Experts of a small language model.
Size: 13 layers, 21.3M parameters.
Experts: 64 ReGLU neurons an expert, 4 picks a token, a sigmoid router.
Training: a variant of Muon for the experts, 509M tokens, 4078 steps.
Below are experts of layer 6 (counted from 0) of a mixture-of-experts language model. Rows are named router (the router's row for the expert), gate (a neuron's input weights, with its number), up (a neuron's input weights, with its number), down (a neuron's output weights, with its number) and show model dimensions 0-191. Each number is 128 + 32 x the weight over its row's rms, rounded and kept within 0 to 255.
Before each expert's rows: "gets" lists some tokens that make up at least twice as much of what it gets as of all text. This comes from a sample of Wikipedia text that the model never trained on. Tokens count by the router's weight.

# expert 20
gets: " he", " to", " He", " it", " who", " which"
router [179 104  32 111 125  99 127 132 115 143 123 169 112 114 102  65 123 135 175  82 132  96 179 162  89 217 127  92 150 145 138  56  85 144  85  90  88  90 150 168 156 152 101 198 163 129  99 102 116 137 160 142 129 112 141 155 144 133 138 199 162 224 116  77 132 129 106 122 128 121  67 119 161 148  97 133 115  78  89  79 157  98 173 158 128 156 138 147 155 143 114 162 114 115 145 123 124 112  94 118 113 151 100  43 126 121 117 155 135 164 114 110 113 107 104 108 165 115 117 124 159 120 143  95 184 161 127 101 120 131 114 119 146 126 108  47  90 136 159 125 150 177  62 162  75 134 119 140 116 153 164 134 144  89  90 113 109  96 145 133 189 155 140 107 113 141 159 156 102 134 128 124 112  88 141  32 133 124  57 110 111  94 156 163 133 148  79 166 104 151 136 110]
gate0 [146  96  88 105 100  89 125 157 146  99 181 107  63 114  88  78 178 133 114  93 130  64 152 149 139 117  90 135 133  84 137  60 137 123 112 131 173 126  82 136  73 106 146 141 104  67 169 156 111 142 153 129 137 157  95 107 177 164 126 127 184  66 113 124 104 131 169  93 106 110  72 110 104 208 145 153 124 135 143 145 117 122 121 142 143  62  98 181 144 114 137  79  70 139 159 175 100 125 187 154 165 108 160 130 111 109  39 132 124 140 165 149 154 166  82 125 119 170 155 103 134  93 149  41 131  57 177 113 196 126 130 146 189 150 135 117 171 141 109 128 115  99 109 117 109 148 124 139 105 118 121 124  95 107 129 150 170 152 176 145 107  89 160 149 171  99 125 121  84 154 112 126 131 119 143 171  82  98 128  76 121 104 107  48 168 152 144 107  82 156 140 116]
up0 [110 104 148 141 118 129 139  79 113 190 172 134 168 155 133 114 170 121  64 127 179 135  81 111 124 107  95 134 118  83 116 105 150  99 153 132 111 156 111 102 134 123 163 115 130 130  77 173 100 153  71  87 166 155 148 108 152 128 115 104  96  76 141 129 121 116 184 168 121 121 185 122 101  80  58  85 152 128 107 105   6  99 124 116 138  62 137  81  76 133 150 115 102 104 146 110 141 156 227 131 189 115 121 164 136 149 142 138 142 104 128  92  93  67 117 177 124 111 176 122 150 174 142  72  69 121 159 179 117 112 108  74  99  81  75 133 110  87 119 134 106 137 122 190 156 138 124  87 110  72  88  90 147 106 138 159 128  92 115 139 126 131  84 135 167 103  66 117  81 130 177 142 120 125 122 143  97 132  86 129 119 132 115 123 128 155 162 173 126  66  97 102]
down0 [159 115 166 166  71 159 185 147  98  91 148  95 126  74 164 143 174 114 100 134 169 123  83 149 128 153 104 175 151 114 123  89 177  71 104 129 142 124 122 103 110 168 130 128  99 136 108 138 144 112 126  57 128 132 143 115 180 110 106  72 137 126 124 130  90 118 145 100 156 112 101 104 139 146 148 153 170 146 118 100 128 166 115 121 166  69 144 112 135 154 159 135 165 168 164 100 106  89  93 135 157  98 104 203 140 139  88 168 129 121 156  60 143  97 134 157 102 113 102 148 120 108  85  66  58 117 140 167  60 159 128  99 128 183 217 134 107  89 151 122 139 133 107 209 116 158 144 181 161  73 120 145 161 137 141 183 170 132 171 156 117  87  83 148  73 141  91 116  94 115 140  81  92  52 110 109  75 127 135 184 123 103  74 152 135 157 135 121 158 131 183 153]

# expert 30
gets: ",", " and", " |", ";", " as", "),"
router [210  79 115 148 177 120 124 147 103 130 151 150  87  32 121 129 171 197 139 101 126 116 134 198 121 135 126 104 121 160 132 120 108 146 159 123  95 112 117 140 136 140 107 135 126 113 143 151  89 150 141 136  99 159 116 137  88 146  66 165 108 173 114  46  69 103 136  78 110 138 104  56 135 151 122 128 199  91 164 137 145 143 158 113 127 128 120  95 115  74 135 119 133  90  95 138 165 106 221 102 120  99 100 136 157 153  68 150 106 146  93  94 125  82 172 158 101 110 131  94 123 154 130  86 144 138 125 138 146 171 170 133 104 108 167 110 125 124 148 148 167 127  73 135 100  84 114 103  57 118 149 165 151  76 113 153 217 162  78 130 137  67  78  94  99 132 110 141 110 163 176  91 114 120 185 107 105 138 100 130 108  86 121  92 147  85  82 183 128 124 160 140]
gate4 [113 127 128 148 174 134  77 148 156 193 140 119 157 158  64 166 125 116 124 123 116 155 185 112 125 151 118  77  45 170 156  93 156 141 119 147 133 179 159 126 147  98 111 223 163 160 150 119 109 130 157 171 137 140 128 113  98 131 115 163 154 115 151 120 103 109 197  80  59 156 104  63 154  72 157 152 163 164 155 169 153 143 170 111  70 150 150  82 129 107  97  43 100 135  93  98 109 102 113 207  96 132 161 116  82  72 116 125 107 179 120 110 168 154  95 146  79 159 123 106 138 114 140 140 146  47 172 134 160 130 126 120 142 193  97 171 127 120 112 143 160 135  80 126  92 130 174 162 137 158  96 104 134  76 115 146 160  96  92 137 104 146 117 105 128 114 168 129 163  85  93 122  99 115 110 112 156  92 149 102 123 111 139 128 144 177  68 104 118 128  84  91]
up4 [154 199 186 118  58 184  89  56 144 104 141 139 116 149 128 119 107 169 120 132 109  84 110  48 137 120 144 151 133 122 166 180 133 142  96 135 113  77 122 108 114 165 146  60 157 153 112 176 118 144 126 108 120 116 107 117 109  92 174 132 115 103 110  60 153 182 103 170 170 101 167 195 186 138 110 124  62 129 156 121 100 132 103 155 178 120 144 158 145 110 133 123 163 184 210 154 123 141  96  80 100 184 113  79 170 161 119 174 154 145 155 135 130 123 105 110 194  63 174 115 101 147 131 129  95 151  78 150 141 155 120 178 144 110 106 125 107 149 168 136 169 110 167 107 178 100  64 134 140 103 196 121 198 122 130 123 119 136 109  91 146 108 105 149 106 145  99 192 126 131 103 133 150 105 138 110 105 159 102 112 157 132  77 162 159 160 149 128 160  95 149 125]
down4 [135 135  67 224 139  83 164 168 122  99 142 140 173  84  99 148 126 168 156 143 124 130 133  92 142  60 110  83 106 156 132 126 103 108 115 165 124 100 142 128  97  90 136 155  82 105 123 112 177  88 167 115 130 141 156 124  80 103 118 143 213 113  96 101 110  82 123 168  91 116 105 116 140 176 163 126 162 164 166 175 115 101  98 181 137 122 146 117 124  86 162 155  88 136 114 117 158 130 154 180 127 120 113 218 140  87 117 144 124 172 135 131 129  87  71 127 109 113 102 141 140 118 124 115 123 137 119 100 128 130 153  78  78 123 161  86 117  72 167 178 147  91 156 118  99 103 129 139  84 211  60  84 126 137 106 134  53 151 136 125 132 121 119 143 100  98 126 153 108 131 136 178 118 148 181 118  98 141 116  71  37 115 138 218 115 120  94 153 186 101 156 123]

# expert 12
gets: "a", "i", "o", "an", "e", "u"
router [145  87 103 102 102 144 198 133  65 106 148 212  62  93 191 156 128 175 189 112 159  95 100 114  86 147 117 120  90 169 154 111 139 174 160 147  98  74  98 150 110 103 185 171 101 177 100 142 131 125 106 107 106 110 103 138  88  90  87 141 149 122  78  99 121 122 149  67 120 105 115 175 177 135 141 121 200 118 122 106 136 124 144 136 129 172  96 126 118 106 106  64 127 128  72 110 129 135 102 116 118 152  84 145 152 194 127 149 146 104  88 105 148  80 136 137 147  65 110 126 112 141 157  65 210 137 100 157 126 132 122 141 113 106 126  92 122  92 178 152 132  60 125 138  86  87 126 125  79 163 140 127 155 131 112 115 143 179 135  64 149 109  84 172 109 180 126 160 139 148 182 109 100 107 108 123 145 197 112 132 127 115 127  63  91  91 140 188 148 131 150 153]
gate4 [ 87  39  99 120 156  73 149  88 114 187 138 197 176  72 164 166 148 135 134 183  53 137 146 135 115 104 112 141 109 122 113 138 149 132 112 140 132  86  92  86 161  96  68 130 159 146 118 144 157 105 165 130  95 141 117  73 103  90 206 147 146 106 135 177 141  69 136 116 132 166 175 126 164 163 125  87 168  87 144 127  93 125 138  99 176 118 135 127 153 176 127 118 128  82 128 115 105 180 146  97 105 157 126 155  80 180  97  86 167 105 153 119 117 127  81 158  64 163 103  89  99  63 186 149 101  81 175 141 130 139 180 116 157 119 154 108 163 145 202 107 146 109 126 168 100 131 120 132 114  98 121  61 109 141 103  95 110 189 155 150 155 101 142 139  75 102 119 120 186 166 121 150 107 150 144 116  87 146 117 141 169 164 100 168  87 149 110 148 118 124 105 156]
up4 [ 85 137 157 160 103  91 110 145 133 132 132 100 155 149 110 132 124 140 162  70 137 122 111  66 185 134 107 118 146 133 139  60 129 133 158  83 150 177 126 111 121 163 110 164  69 129 169 170 156 141  54 120 167  70 143 103 145 171 117 136 169 143 121  89 202 144 151 110 139 108 165 149 125 110 185 126 177 127  86 107 126  55 119 148  82 117  91 107 151  92 191 136 152 132 130 154 148 101 126 117 151 117 138 111 153 180  89 140  63 154  84 154 138 132 119 165 129 131 118 111 143 100 129 108 143 132 135 147 125 158 115 123 137 138  96 190 105 113  77 120 122 100 111 103  94 183 181 204  60 149 172 178 128 117 131  86 158  92 136 167 145 145 120 107 161 167 187 145  45  89  77 189  76 103  78 144 104 123 105 107 144  51 188 110 171 142 141 157 138  99 121 120]
down4 [167  68 136 148 166  81 130 114 133 203 125 108 104 106 131  85  87  90 169  80  89  83  70 104 107 128  98 115 101  84 146 130 136 104 113 146 104 115 162 123 142 117 161 110  93 125 122  83  51  72 182  80 162  68 133 139 136  93 129 120 112  81 178  99 133 159 141 133 179 147 165 182  92 163 172 145 122 149 149 155  89 173  91 109 113 143 134 131  88 113  99 122 186 107 134  77 150  81 117  94 166 134 126 134 182 130 126 137 126 129 116 112 118 124 134 142  78 102 173 131 117 143 175 147 147 149 128 155  50 188 106 185 109 181 129  96 101 105 190 145 126 136 121 131 143 146 125 161 123 141  85 219 122 126  95 152 111 156 107 126 109  78 180  95 111 105 163 147 119 143 139 166 144 131 140 152 142  39  45 114  50  89 145 126 113 107 128 105 128 102  96 138]

# expert 31
gets: " L", " B", " T", " S", " H", " \""
router [169 112 106 173 150  63 220  93 106  78 123 146 147 105 130  76 138 163 120 113  82 128 100 152 107 112 152  77 127 197 139 131 102 165 122 147 127 149 108 147  95 134 144 181  94 151 122 155 131 136  80 140 133  98 129 138  75 141  93 181 144 147 120 127  71 127 113 118 116 147 127 123 193  98  61  93 162  70 112 113 154 134 150 162 136 182 184 140 103 153 138  99 128  69 110  63 161 126 180 138 102 164 140 131 117 120 108 183 193 118  96 111 142 144 166  86 116 133 116 118  96 168 166 142 163 227  52 141 127 121 109 141 142 101 155 142 144 126 149 154 124  83  60 116  87 102  84 173 150 174 138 162 117 111 109  77 131 166  73 127 113 129 100 103 180 157 131 160 194 119 153 106 143 184 135 104 161 151 134 137 118 117 143 174 156  81 159 162 151 147 161 124]
gate0 [171 139  91  90 135  74 114  84 135 221 122 124  96 117 128 130 161  84  95 132 107 185 134 101 136 129 139 127 112 202 157 149 147 172 122 170 125  85 125 140 134 112 188 156  97  97 112 127 128  56 120 126 155  92 110 170 133 102 123 159 110 168  78  67 152  61 126  93 126 145  74  91 145 173 144  71  42 149  99 132 127 110 134  62 129 173 125 100 126 134 134 113 145 133 137  89 108 163 161 154  91 122 114 150 134 137 149 111 164 186 141  53  80 159  95  67 148 133 115  84 125 137  76 137  95 157  64 142  98 156 135 165 133 122 156 181  97 126 117  92 119  88 156  97  99 103 146 124 155 138 120 100 158  81  72 131 167 125 127 124 150  89 145 146 195 151 156 168 123 130 126 140 199 163 183 124 112  70  96 157 161 141 139 137 130 136 190 170 134 155 118 139]
up0 [125 117  76 121 116 155 157 138 103 115 114 107 160 140 232 164 102 123 118  67 156 136 147 119 159  99 182 120  96 144 133  96 132 117 176 174 168 103 135 111 191 128 205 142 136  91 146 139 159 124 122 124 123 127 128 126 123 111 129 200 132 100 112 107 140 172 152 113 116 158 135 129 184 142 146 115 149 182 181 167 151 102  48 147  98  74 158 149  99 129 228 174 143 136  98 106 144 109 130 129 125  93 155 136 156 103  97 150 122 178 115  91 174 107 169 128 121 139 131 180 135 110 129 129 161 127 147 151 155  94  98 178  90  78 116 139 100  76  96 125 185  97 118 122 102 189 107 106 139 144  58  90 157 113 150 112 149 110 117 150 206 115 131 155 165 125 175 122 143 127  62 196 115 132 117 110 118 107 123  86 151 132 194 179 121 141 176 131 108 176  57 140]
down0 [175 192 144 143 106 130 108 132 111 171 129  92 154 152 163  95 155 100 122 166  93 167 169 159  94 129 124 136 125  79 192 149 114 111 159 112  84 122 139 165  98 154  97 127 111 131 183 156  97 152 156 122  90 136  86 175 111 184 170 160 121 116 155 136 142 103 147 171 100 138 103 170  98 155 160 123 143  78 118 119 194 108 116 106 115 161 144 164 104  99  99  34 129 131 158  99  93 138 119 187  84 116 133 192 117  96 145 152 114  83 142  80 138 113  75  96 124 136 175 127  99 152 228 178 110 114 102 102 110 100 132  72 137 107 121 126 192 128 143 133 120  76 150 135 184 154 112 183 111 120 184  89 178 181 133 173  91  86 127  99 140 132 144 104  88 110  96 130 157 124 148  62  54 131 140 114 151 122  85 118  97 110 190 140 128 171  96 160 134 138 169 147]